python train.py --num_hidden_layers=10 --hidden_size=448 --n_experts=8 --experts_per_token=1 --d_expert=480 --d_shared_expert=0 --hidden_act="squared_relu" --moe_layers=[3, 4, 5, 6, 7, 8, 9] --router_score="sigmoid" --normalize_top_k=false --routed_scale=1.0 --balance_loss=0.00782 --balance_bias=false --scale_expert_input=true --init_std_router=0.0261 --lr_router=0.000291 --vocab_size=16384 --norm="rmsnorm" --norm_eps=1e-05 --tie_word_embeddings=true --optimizer="muon" --learning_rate=0.00961 --beta1=0.93 --batch_tokens=[32768, 65536, 98304] --max_seq_len=1024 --train_tokens=377100000 --max_steps=6536 --dataset="wikipedia_en"
Below are experts of layer 4 (counted from 0) of a mixture-of-experts language model. Rows are named router (the router's row for the expert), up (a neuron's input weights, with its number), down (a neuron's output weights, with its number) and show model dimensions 392-447. Each number is 200 + 30 x the weight over its row's rms, rounded and kept within 0 to 999.
After each expert's rows: "mostly gets" lists some tokens that are sent to it at least half of the time. This comes from a sample of Wikipedia text that the model never trained on.

# expert 6
router,170,190,267,240,170,170,170,236,181,168,214,225,221,196,152,215,194,131,216,193,213,202,235,240,196,194,213,197,166,221,202,183,220,195,243,247,179,151,171,144,221,230,224,176,228,197,218,187,254,151,220,171,160,179,263,247
up0,222,163,187,134,159,243,192,177,214,251,174,192,202,197,273,251,134,205,247,175,204,232,166,221,179,214,171,199,226,214,163,226,195,168,234,187,197,169,182,198,226,169,178,187,193,246,147,189,219,151,158,182,171,189,215,178
down0,198,142,176,156,186,187,201,238,235,225,197,213,209,185,246,206,202,168,198,221,145,182,195,187,159,167,212,132,219,216,173,176,225,173,187,187,195,167,194,265,188,158,241,212,257,238,202,211,188,157,138,227,245,202,213,177
up1,202,196,192,199,228,243,228,258,177,171,191,213,232,213,168,171,193,172,208,130,208,163,198,227,228,181,174,211,182,158,235,172,232,169,209,178,224,202,195,206,134,147,155,205,207,198,216,192,231,186,200,189,226,249,224,176
down1,197,197,139,226,117,187,180,217,244,185,180,219,189,217,198,171,221,172,197,174,176,216,260,199,272,193,218,159,223,196,219,142,195,205,193,203,211,140,223,182,217,206,203,196,203,179,145,223,204,168,199,185,168,191,213,161
up2,130,226,250,195,247,177,238,187,204,124,166,215,248,207,181,221,192,180,266,235,189,218,192,159,182,212,181,170,231,204,218,222,164,184,162,226,173,189,158,174,270,168,183,191,202,238,175,236,220,164,212,217,190,191,211,136
down2,180,139,236,172,189,175,197,210,189,202,201,176,235,179,130,220,219,194,211,214,195,160,218,159,185,200,182,186,256,161,206,210,256,239,194,174,191,222,225,156,173,276,157,163,215,232,206,263,215,211,177,148,188,215,256,150
up3,190,202,194,257,200,146,224,183,222,171,202,197,171,207,215,208,157,213,216,197,225,165,206,186,146,222,197,240,183,245,219,184,258,151,230,183,190,213,210,214,230,176,155,211,200,211,198,222,175,229,238,235,235,206,177,220
down3,164,233,237,183,203,254,195,234,198,155,159,177,169,182,156,204,222,226,205,205,189,210,165,241,199,173,144,245,157,134,162,191,191,196,282,241,196,201,180,266,161,210,118,143,250,174,161,196,156,186,243,186,191,188,242,169
up4,214,146,177,152,214,249,233,195,163,182,187,219,202,273,170,222,279,183,198,182,191,188,175,195,190,261,214,252,233,211,209,203,203,180,163,167,184,195,200,187,194,215,227,213,259,211,235,174,191,152,231,183,192,149,224,162
down4,190,164,239,252,211,281,186,233,227,205,173,203,166,145,169,202,188,221,216,212,201,219,177,195,189,202,186,177,254,142,181,231,236,200,235,198,213,171,206,230,186,245,213,198,207,181,264,220,202,230,204,170,225,175,221,192
up5,177,258,212,152,240,193,219,217,156,175,225,163,163,225,166,216,170,247,189,209,180,218,188,198,282,161,240,228,184,171,223,148,203,181,223,207,133,203,157,202,223,221,210,143,216,167,220,191,200,153,176,211,160,215,178,242
down5,182,212,160,237,204,239,240,201,212,187,195,233,217,210,251,244,175,179,216,184,179,183,272,203,151,119,218,208,233,200,144,243,113,233,273,179,221,187,202,182,247,175,248,234,192,200,174,229,231,157,155,188,202,156,210,168
mostly gets: "Con", "dis", "Br", "Ex", "Fl", "Th"

# expert 0
router,237,213,176,158,167,199,186,216,273,139,213,187,201,255,203,260,172,184,179,220,203,229,207,168,196,142,242,187,178,163,195,273,228,170,212,237,177,246,207,174,183,168,177,186,156,193,194,228,213,217,198,216,247,229,224,191
up17,188,216,212,146,157,208,244,217,171,193,186,195,229,191,165,203,234,194,147,202,217,197,214,203,215,226,139,187,204,163,209,256,181,156,193,134,154,220,180,173,254,219,213,202,189,238,242,205,184,269,238,200,178,212,204,198
down17,221,217,217,237,134,163,198,211,187,177,155,217,139,189,199,235,228,168,190,213,221,236,196,218,210,277,237,210,235,221,291,240,215,241,192,179,207,154,184,212,181,182,253,197,243,195,161,263,177,208,227,217,183,174,172,149
up18,183,210,209,186,240,176,256,192,193,169,189,155,198,203,255,201,186,221,198,212,189,218,221,211,195,176,174,182,214,204,294,230,222,182,223,215,183,215,230,195,244,187,151,160,149,211,205,162,188,162,240,199,199,246,214,222
down18,186,204,187,170,203,181,184,220,175,213,199,263,236,205,257,223,186,130,205,207,209,207,179,248,242,143,206,124,215,243,165,194,157,234,205,209,212,186,238,198,187,221,172,209,247,196,217,188,274,238,245,214,214,157,185,135
up19,228,201,251,173,256,255,197,237,222,224,180,187,190,205,206,209,201,202,151,173,203,222,174,193,255,223,231,180,213,207,225,196,214,146,141,188,265,237,185,171,205,202,177,153,246,152,251,200,220,173,200,248,208,103,158,170
down19,107,227,228,169,204,169,219,194,223,246,148,153,227,212,187,129,168,214,163,187,207,216,233,210,203,175,172,247,200,218,244,160,215,194,164,210,196,223,180,252,178,195,203,151,227,183,214,197,250,158,173,142,181,199,218,207
up20,242,170,172,208,224,202,249,175,202,240,174,194,133,172,204,266,186,211,197,200,213,200,199,215,202,204,256,188,239,215,199,189,194,179,235,224,204,185,219,239,270,231,226,196,231,155,174,179,178,229,220,224,215,198,162,227
down20,211,169,184,179,201,170,243,203,186,158,222,216,221,146,209,172,167,196,193,254,168,224,211,164,168,199,207,212,193,149,234,176,204,196,201,185,184,186,200,216,178,205,225,194,210,215,195,199,186,176,183,195,224,199,229,194
up21,164,189,198,231,215,192,187,253,236,261,170,186,187,231,187,180,224,197,129,198,189,244,207,209,180,219,199,157,201,225,210,250,185,188,249,227,173,217,201,196,209,202,175,217,253,200,156,238,193,200,172,181,181,202,214,219
down21,232,192,207,193,138,237,187,254,194,176,186,191,187,164,238,213,151,203,185,242,186,184,234,167,202,201,179,142,208,211,168,195,190,178,175,187,181,259,272,231,140,208,232,184,224,201,237,166,157,206,158,209,229,180,200,160
up22,187,272,191,252,226,179,232,165,213,115,188,193,192,182,176,175,179,186,188,206,241,173,217,173,241,225,206,238,215,182,192,230,204,185,199,229,242,244,194,238,229,192,178,214,147,211,155,145,154,196,202,241,210,203,212,274
down22,186,213,220,150,147,156,229,170,221,150,184,252,187,231,230,151,199,196,215,211,189,258,218,226,188,175,202,217,211,231,212,143,198,204,208,195,237,149,203,180,203,144,180,236,238,170,203,243,238,184,192,205,190,215,214,198
mostly gets: "Coordinates", "were ", "located ", "Genus", "been ", "Votes "

# expert 2
router,221,155,273,185,269,195,216,169,207,165,193,196,200,195,211,231,227,162,215,250,186,225,164,244,161,200,182,172,182,200,212,187,235,198,127,215,233,201,150,208,165,212,183,171,137,206,232,217,205,194,205,209,213,206,183,202
up22,239,220,216,268,201,190,227,270,190,153,241,155,230,188,183,179,215,179,189,218,230,183,251,197,252,248,206,193,195,223,234,187,181,246,209,199,189,157,242,222,224,237,206,212,174,226,200,182,183,181,186,191,160,221,147,244
down22,132,175,224,187,198,217,186,201,179,221,185,206,188,212,198,233,245,165,175,171,249,236,190,173,177,151,178,226,199,194,221,200,203,172,198,149,145,215,169,161,147,224,202,192,199,246,211,232,236,196,165,167,140,240,216,182
up23,156,225,232,145,213,153,236,182,196,151,216,227,217,74,203,229,169,252,192,203,193,175,173,224,169,249,258,146,210,206,168,174,216,231,205,205,173,192,190,195,225,208,226,144,183,217,186,180,177,248,231,258,148,143,252,251
down23,187,215,195,221,214,173,182,193,218,236,209,207,168,167,197,212,230,201,187,174,192,169,199,193,170,234,203,202,205,232,207,166,222,158,177,155,220,127,198,277,137,171,212,218,160,167,169,180,201,231,165,184,176,167,180,221
up24,254,180,195,179,179,248,224,214,197,219,188,159,241,203,147,179,199,233,196,188,176,179,203,165,184,248,194,204,216,233,158,208,214,181,169,172,271,246,186,223,180,222,209,191,142,198,162,193,176,190,200,258,189,187,213,211
down24,189,253,184,211,162,198,224,205,237,191,233,222,205,162,227,214,283,246,197,189,226,252,155,173,206,227,237,198,207,220,175,234,224,221,215,197,240,241,243,242,188,213,218,244,222,219,241,189,208,175,202,223,196,195,201,174
up25,247,188,142,192,234,218,202,168,190,200,210,206,235,249,262,208,200,181,191,212,167,210,241,168,250,212,191,207,230,218,169,118,167,210,225,227,199,183,211,192,195,211,219,187,193,203,174,178,217,177,223,125,205,179,180,219
down25,215,114,158,192,149,207,134,232,199,180,183,197,158,213,217,165,203,223,228,204,176,205,259,203,211,170,188,192,241,208,244,208,241,209,203,235,191,182,175,207,223,148,165,207,191,160,144,166,238,171,130,244,183,154,195,201
up26,222,199,200,180,193,244,223,164,244,220,245,141,212,218,212,218,212,219,190,220,208,176,191,174,204,178,142,249,227,227,205,222,230,161,248,225,196,181,164,186,143,165,158,216,214,203,185,239,218,217,174,202,205,218,229,185
down26,200,203,162,180,199,198,217,186,210,148,238,206,171,182,171,158,202,218,173,209,264,198,186,220,215,256,218,179,237,203,167,162,182,224,213,208,216,200,235,192,185,189,192,167,185,201,203,203,135,217,134,169,179,190,226,200
up27,214,205,194,138,156,184,185,182,192,264,289,217,172,209,201,178,188,150,241,212,216,163,211,157,228,142,230,158,266,171,233,163,225,169,211,196,174,229,176,211,204,207,226,167,197,240,245,215,220,139,227,191,201,200,192,146
down27,161,258,229,183,207,202,171,191,240,145,205,214,230,183,207,191,255,206,234,172,228,283,193,189,211,194,181,217,217,182,191,132,265,205,261,258,188,212,225,180,221,203,214,215,203,202,173,193,196,213,207,216,209,171,204,223
mostly gets: "David ", "Michael ", "Cup ", "USA ", "Peter ", "ley "

# expert 7
router,190,159,189,214,253,160,195,248,214,168,205,243,242,177,213,194,205,160,182,211,196,192,156,227,197,178,198,208,166,171,212,173,193,192,154,197,214,177,152,177,188,210,152,162,229,202,265,175,233,215,171,159,219,195,210,249
up39,213,202,141,222,190,154,197,218,181,219,219,170,235,195,139,253,212,192,236,205,196,162,185,203,195,235,202,188,228,124,188,235,195,229,194,221,172,195,194,153,211,192,192,232,218,189,162,226,194,182,225,187,203,169,175,142
down39,199,219,179,230,183,198,212,201,178,186,241,166,211,232,184,178,128,142,174,210,199,221,154,170,145,207,227,217,209,208,185,192,170,208,208,213,219,238,150,182,251,173,226,223,166,190,206,227,137,186,187,155,202,235,236,200
up40,214,186,227,173,188,205,169,238,218,203,193,201,226,217,172,267,174,192,185,250,149,218,243,254,163,188,227,237,220,223,207,199,223,206,229,212,196,218,194,148,184,232,166,198,247,203,230,225,204,197,178,191,189,191,132,187
down40,225,180,170,209,206,205,163,212,222,220,186,198,193,233,189,218,161,222,239,221,139,189,238,153,147,178,162,168,200,222,188,253,175,241,169,175,206,240,203,185,240,142,200,179,190,225,143,172,122,174,168,183,183,221,211,214
up41,137,185,194,137,209,217,171,202,211,199,170,209,174,183,131,241,156,218,195,217,206,182,203,210,233,199,246,205,175,229,203,200,200,163,206,214,234,223,154,228,227,183,187,136,233,178,215,202,227,167,194,137,191,249,198,220
down41,213,152,151,227,170,194,156,230,176,198,173,197,146,239,253,212,177,238,273,162,199,202,209,215,190,186,139,166,176,224,155,184,171,219,213,234,204,152,162,246,210,158,158,234,234,201,217,199,201,224,212,203,151,203,223,171
up42,238,141,184,138,137,220,164,220,232,219,210,164,174,161,190,189,209,199,140,203,226,175,157,227,181,193,230,232,222,222,213,186,216,162,210,202,179,206,213,206,241,257,181,184,210,179,243,202,183,205,161,236,209,222,199,208
down42,204,193,228,221,242,186,181,120,217,193,215,187,164,134,175,248,226,205,239,187,159,192,194,180,193,161,181,179,160,175,197,259,272,177,243,220,216,202,179,201,256,172,156,200,197,201,182,251,246,267,197,230,183,159,212,177
up43,177,216,147,220,170,173,255,251,206,240,220,247,127,176,160,124,189,177,205,147,205,164,198,237,192,244,152,170,230,186,203,196,217,217,219,173,219,191,170,224,153,195,214,167,154,180,170,180,166,196,228,193,223,265,209,146
down43,211,205,243,195,214,190,196,150,214,214,231,170,175,184,187,198,213,168,199,210,213,202,204,189,193,188,171,230,194,258,164,166,168,210,178,207,227,140,168,245,209,198,193,195,190,179,163,177,214,174,137,170,220,160,168,197
up44,225,231,167,169,176,183,180,186,238,222,182,229,236,174,257,159,171,210,210,166,180,174,151,271,194,130,141,151,222,174,211,165,212,152,203,236,252,155,207,222,207,253,211,251,134,221,182,218,173,243,223,173,153,210,168,286
down44,205,211,177,213,190,227,154,251,252,233,226,246,128,233,158,220,193,238,214,189,181,215,187,189,204,161,178,141,217,220,199,186,184,156,176,235,147,214,203,188,179,186,260,212,199,193,258,134,214,208,228,246,195,221,196,157
mostly gets: "who ", "which ", "support ", "because ", "that ", "worked "

# expert 3
router,244,182,168,218,143,228,171,196,183,225,271,193,179,242,282,221,141,153,195,155,163,196,223,231,168,204,195,216,182,208,178,276,161,160,207,186,169,197,187,189,193,198,148,167,177,176,189,232,213,214,200,166,174,167,268,148
up17,159,260,189,193,180,207,228,178,226,202,186,238,207,225,227,199,157,245,228,160,213,206,191,217,213,177,243,244,170,209,159,157,184,158,225,183,194,197,196,222,193,218,208,203,202,163,149,213,247,204,219,190,192,217,199,177
down17,256,238,206,232,190,201,229,208,202,220,170,245,179,180,179,237,157,206,195,221,192,238,120,194,222,154,188,163,150,191,213,247,197,220,221,194,232,186,230,207,197,278,218,139,271,210,199,155,213,175,218,192,187,273,210,217
up18,231,189,208,165,224,196,205,144,151,202,187,198,184,227,221,201,207,211,197,183,205,171,216,189,143,231,198,183,185,188,207,170,186,135,224,176,225,233,188,204,116,230,174,225,224,226,121,240,220,168,174,189,185,219,210,184
down18,220,224,203,116,248,191,245,194,208,229,160,208,218,177,231,198,153,231,177,236,230,253,194,179,214,199,192,201,227,237,164,230,221,148,175,136,275,134,210,164,192,155,217,253,179,212,237,155,191,163,236,191,210,192,171,186
up19,181,232,137,220,223,251,239,228,241,233,188,203,202,191,145,225,197,236,176,215,201,217,157,174,193,201,222,187,146,190,185,219,210,217,219,161,164,174,154,209,147,268,169,182,255,168,212,232,187,203,232,167,224,201,278,207
down19,170,166,164,170,183,146,171,198,167,221,230,216,181,184,202,193,188,193,218,205,212,163,150,154,196,190,171,179,151,159,210,246,221,211,236,221,194,184,230,185,161,201,226,177,214,197,178,165,164,162,259,213,204,198,261,221
up20,175,180,225,227,209,199,203,223,225,205,183,259,206,250,215,151,198,183,240,174,180,130,192,170,162,159,204,198,198,187,213,208,248,199,193,219,221,213,234,192,218,177,196,168,215,175,194,241,205,206,249,223,195,209,223,204
down20,182,165,200,194,201,208,225,244,144,216,220,208,214,206,184,122,172,177,212,203,221,196,180,170,216,153,248,195,171,190,215,191,204,158,188,189,174,221,235,225,182,197,149,209,262,204,161,253,210,213,168,210,233,258,163,209
up21,251,209,247,192,199,263,216,178,160,186,242,219,217,195,161,163,185,174,213,220,206,174,180,188,228,196,177,165,184,191,240,195,177,226,168,207,194,200,181,201,169,187,181,178,251,161,219,183,221,225,151,181,175,197,136,222
down21,190,230,204,173,210,216,243,191,184,159,187,179,168,157,194,256,207,182,236,222,196,139,208,209,180,196,157,181,168,268,175,197,209,181,191,185,221,191,183,207,200,235,215,206,200,195,222,217,259,187,236,239,211,204,187,177
up22,209,248,226,149,193,242,156,191,204,208,176,247,180,293,220,199,196,252,86,252,148,135,184,184,201,218,157,212,173,213,224,207,220,188,222,182,259,195,162,192,241,157,152,249,164,200,225,175,193,249,189,216,178,163,194,207
down22,178,186,215,219,228,214,232,200,205,196,231,174,287,242,226,198,217,209,193,203,183,192,214,218,201,138,228,165,201,203,265,203,182,188,204,252,197,176,164,225,253,163,212,120,257,231,194,240,194,181,268,176,237,169,193,262
mostly gets: "first ", "District ", "National ", "British ", "local ", "_{"

# expert 1
router,195,176,180,204,196,171,183,234,234,199,194,184,168,235,185,236,206,201,216,222,221,167,257,189,231,255,202,192,209,226,190,191,205,246,237,161,255,137,178,187,195,220,174,198,203,223,177,172,166,176,216,211,236,136,266,174
up39,201,246,160,190,164,213,163,158,201,201,177,203,200,222,213,161,177,219,199,265,249,142,163,225,207,181,198,211,193,230,239,224,171,164,152,204,194,187,164,207,170,203,170,205,186,216,229,250,211,154,201,215,222,269,169,245
down39,193,206,240,160,211,192,209,225,182,276,191,150,187,179,202,145,194,176,234,169,196,208,211,147,216,237,208,206,165,167,201,188,159,157,153,218,191,247,254,199,235,235,238,243,208,201,124,253,194,207,162,134,199,192,172,197
up40,189,222,207,260,238,239,128,232,200,256,277,249,227,189,183,206,274,113,195,179,221,174,196,211,165,188,207,195,191,178,207,187,186,182,239,217,212,246,158,185,195,239,220,186,208,241,182,109,205,179,237,189,168,207,196,229
down40,268,141,181,266,200,207,206,185,202,215,176,234,176,223,204,195,214,197,177,177,187,177,205,154,204,154,158,175,201,168,226,224,226,199,149,158,161,209,187,142,164,168,168,207,181,224,237,200,162,213,185,205,178,196,252,178
up41,185,196,198,227,236,260,146,200,188,164,213,164,231,201,192,152,235,148,167,200,215,209,221,150,238,253,163,176,176,204,216,215,236,169,208,134,197,232,199,237,171,253,247,183,247,162,217,169,206,183,217,190,167,264,178,136
down41,188,204,183,169,200,205,195,138,167,176,190,203,252,228,241,163,175,179,194,194,178,234,196,167,268,241,145,211,237,197,254,186,217,186,208,230,177,205,190,195,250,194,199,214,229,166,279,173,185,225,182,237,194,167,192,224
up42,157,179,167,181,177,141,167,175,173,264,164,205,189,244,153,203,169,214,175,175,197,224,193,247,203,220,225,207,228,241,196,218,147,206,165,221,206,258,214,149,185,170,187,210,197,211,225,195,156,242,245,204,197,167,251,134
down42,239,158,236,220,206,180,264,239,200,160,205,152,209,223,182,195,246,219,220,239,183,205,188,221,236,202,161,184,207,234,194,188,186,168,228,155,167,209,190,241,189,241,196,220,166,192,243,235,137,221,235,197,149,214,145,156
up43,188,224,248,249,197,171,186,212,224,240,203,220,145,205,206,209,171,180,214,195,213,276,178,176,234,199,177,215,233,193,161,250,248,194,171,196,218,200,235,125,192,182,232,232,196,244,186,162,206,151,178,175,206,158,187,216
down43,217,165,222,194,200,250,207,193,180,135,225,233,195,154,238,199,194,169,230,197,200,226,180,170,192,187,202,210,192,217,140,179,179,218,197,217,186,174,187,187,213,158,191,251,147,229,183,203,170,174,180,195,183,139,193,164
up44,162,222,252,179,203,215,178,246,222,209,217,216,217,222,200,199,224,199,182,250,235,244,188,165,196,204,170,169,183,178,210,127,152,157,208,228,161,217,203,181,247,215,179,242,238,244,159,184,181,214,229,203,158,212,242,205
down44,187,156,212,167,198,118,251,173,209,198,138,194,172,228,256,205,201,187,173,213,189,205,136,260,187,217,169,200,173,227,123,181,229,197,201,176,239,210,211,233,204,245,240,194,185,196,152,198,217,238,211,219,177,172,195,181
mostly gets: "this ", "====", ", ", "However", "== ", "=="

# expert 5
router,232,245,160,172,181,149,176,233,215,144,152,242,221,183,227,205,203,192,160,163,249,260,240,185,236,218,217,172,175,152,217,197,190,147,228,170,209,233,211,196,164,263,216,219,168,261,202,193,195,191,228,187,213,215,218,231
up39,211,168,214,219,216,222,155,228,183,160,151,243,199,192,186,211,212,184,207,268,244,238,195,196,178,229,199,201,182,230,225,186,178,186,250,270,224,224,214,239,234,192,163,159,164,171,234,216,269,246,144,225,190,206,182,218
down39,170,199,197,197,192,165,203,188,214,211,162,165,182,187,203,250,209,237,207,182,203,241,202,197,205,209,195,178,173,242,173,264,221,224,199,212,187,185,171,161,149,157,160,249,232,189,188,206,209,211,207,206,240,208,210,228
up40,168,235,200,247,199,156,177,203,224,212,176,175,209,181,211,173,164,174,194,180,185,266,215,239,210,220,186,206,157,184,206,193,180,202,218,153,205,180,222,233,192,179,262,201,208,285,174,190,165,251,166,210,182,194,176,214
down40,199,245,183,180,165,241,196,167,191,172,252,163,192,225,204,170,238,159,162,198,220,193,209,207,223,241,144,167,163,192,174,208,198,183,211,203,222,207,176,197,230,179,170,174,220,236,199,238,180,220,180,170,165,185,149,170
up41,255,205,125,130,194,191,248,233,220,221,207,200,170,194,163,200,249,189,142,185,182,234,143,212,182,214,150,217,198,188,230,138,199,217,153,174,242,160,179,251,192,183,179,215,215,188,173,200,178,210,231,200,191,212,147,199
down41,184,208,215,148,162,242,212,203,146,189,161,197,146,179,182,204,213,195,179,261,160,182,216,199,173,213,219,216,188,240,217,192,232,249,193,199,183,222,253,210,178,208,207,204,178,219,199,207,190,215,183,207,246,204,202,184
up42,199,212,216,141,199,197,225,148,206,221,103,267,222,210,173,195,231,234,198,232,172,173,162,232,177,187,166,145,234,198,212,186,253,195,175,210,151,182,244,196,207,201,192,227,187,196,133,213,211,212,281,204,241,201,237,235
down42,137,172,200,160,167,204,253,181,201,199,204,161,149,220,186,259,169,182,193,243,180,207,200,212,226,205,147,190,235,166,203,199,216,154,225,217,151,176,155,248,221,227,205,230,187,192,127,224,226,179,194,186,194,198,188,172
up43,175,175,157,149,181,203,189,230,232,191,187,213,221,224,236,221,268,197,242,213,177,238,235,209,175,189,198,203,233,236,192,186,221,184,200,181,215,176,220,228,226,156,222,184,185,220,218,211,185,213,183,251,254,195,249,223
down43,210,194,193,205,202,253,177,211,137,209,173,274,231,163,192,191,181,226,189,248,200,220,182,204,195,210,221,237,247,194,214,256,220,213,236,209,214,215,193,243,163,199,207,205,189,189,192,186,227,193,238,207,229,183,229,191
up44,201,186,249,172,206,172,192,190,234,245,203,270,199,205,171,226,129,187,235,220,206,229,218,202,254,215,202,252,208,140,220,175,179,175,255,222,180,198,198,166,257,222,221,213,138,240,192,239,178,200,160,175,255,173,175,163
down44,179,217,215,175,165,230,213,223,186,190,231,184,209,183,145,217,201,197,164,212,239,252,181,138,215,184,177,183,219,237,219,287,189,179,214,208,176,240,201,222,214,241,200,228,187,196,153,200,155,199,197,200,186,204,189,221
mostly gets: "his ", "'", "(", "their ", "199", "193"

# expert 4
router,210,107,193,210,224,189,204,181,224,197,200,243,228,198,155,243,160,218,227,235,126,164,151,261,195,282,188,203,201,170,198,165,257,177,168,134,219,227,167,187,180,176,160,166,153,237,213,149,196,170,199,166,207,242,198,191
up39,252,285,190,197,178,215,185,233,166,221,183,187,206,208,255,233,204,190,189,176,181,222,181,237,218,174,149,175,215,208,194,157,204,221,237,185,209,224,212,226,177,245,227,152,170,288,205,246,191,190,184,150,178,201,242,280
down39,164,152,184,171,172,188,226,249,169,256,197,228,210,207,144,179,197,148,267,206,192,168,229,191,177,188,210,238,247,265,246,221,184,176,199,227,220,176,209,198,166,188,244,187,237,172,244,183,194,166,176,254,198,190,173,101
up40,188,237,232,201,222,200,230,257,196,240,188,234,167,203,254,248,192,189,204,172,185,220,174,176,197,224,197,230,173,182,208,197,155,229,180,195,173,205,227,192,214,181,185,166,200,225,242,203,242,167,252,221,199,186,171,220
down40,218,167,190,145,158,235,173,181,155,200,212,241,185,165,188,209,211,186,243,201,214,220,205,260,155,157,258,200,200,286,217,235,200,229,209,163,231,229,206,181,189,193,155,243,242,182,141,230,176,180,206,135,208,196,200,150
up41,169,197,187,187,153,228,239,220,223,209,188,228,171,161,293,202,179,262,181,194,175,170,203,177,276,212,220,225,203,206,206,170,195,167,224,212,162,190,191,150,167,197,202,213,191,211,239,231,145,179,171,255,195,236,203,198
down41,175,183,262,187,222,184,171,170,187,196,181,167,201,204,234,173,243,224,172,200,214,194,165,171,119,194,222,238,155,261,247,253,192,181,195,182,170,210,227,226,218,229,254,206,234,204,197,241,225,201,137,197,207,145,211,196
up42,232,211,216,256,157,236,170,176,160,230,176,206,189,202,185,221,201,224,202,206,191,182,174,190,215,261,206,229,126,185,197,195,250,166,255,150,202,180,226,166,166,174,204,200,223,196,124,230,211,224,197,204,210,192,192,215
down42,181,218,175,142,201,198,215,234,210,236,225,198,193,190,254,213,161,220,206,217,170,230,222,247,220,171,148,184,169,186,197,207,211,230,220,194,217,175,278,223,162,136,188,137,182,190,214,268,205,180,228,281,200,246,178,208
up43,246,139,158,185,198,201,238,195,170,209,251,181,195,207,145,211,230,217,198,241,165,180,213,194,180,147,216,212,220,167,235,144,244,198,196,215,188,247,251,182,202,214,188,214,223,202,186,208,182,248,221,165,220,141,246,191
down43,155,154,242,260,174,184,209,270,195,219,213,229,207,224,224,212,193,155,212,217,174,177,192,189,227,185,190,177,200,207,209,218,132,163,198,199,220,182,174,251,188,182,159,208,236,223,178,225,190,172,166,210,223,226,192,206
up44,190,177,225,204,207,219,153,222,175,193,208,162,268,246,222,179,195,164,228,152,195,210,175,238,188,157,169,199,222,206,147,196,216,187,170,201,203,122,203,190,173,150,215,202,164,149,175,173,241,165,177,216,199,187,237,200
down44,176,213,197,204,174,174,185,215,208,228,230,185,199,197,175,289,228,213,167,229,218,187,252,172,183,159,166,243,196,221,173,238,162,180,228,234,260,234,201,223,222,185,208,200,265,182,192,163,198,200,146,263,235,171,218,192
mostly gets: "until ", "since ", "27 ", "17 ", "28 ", "10 "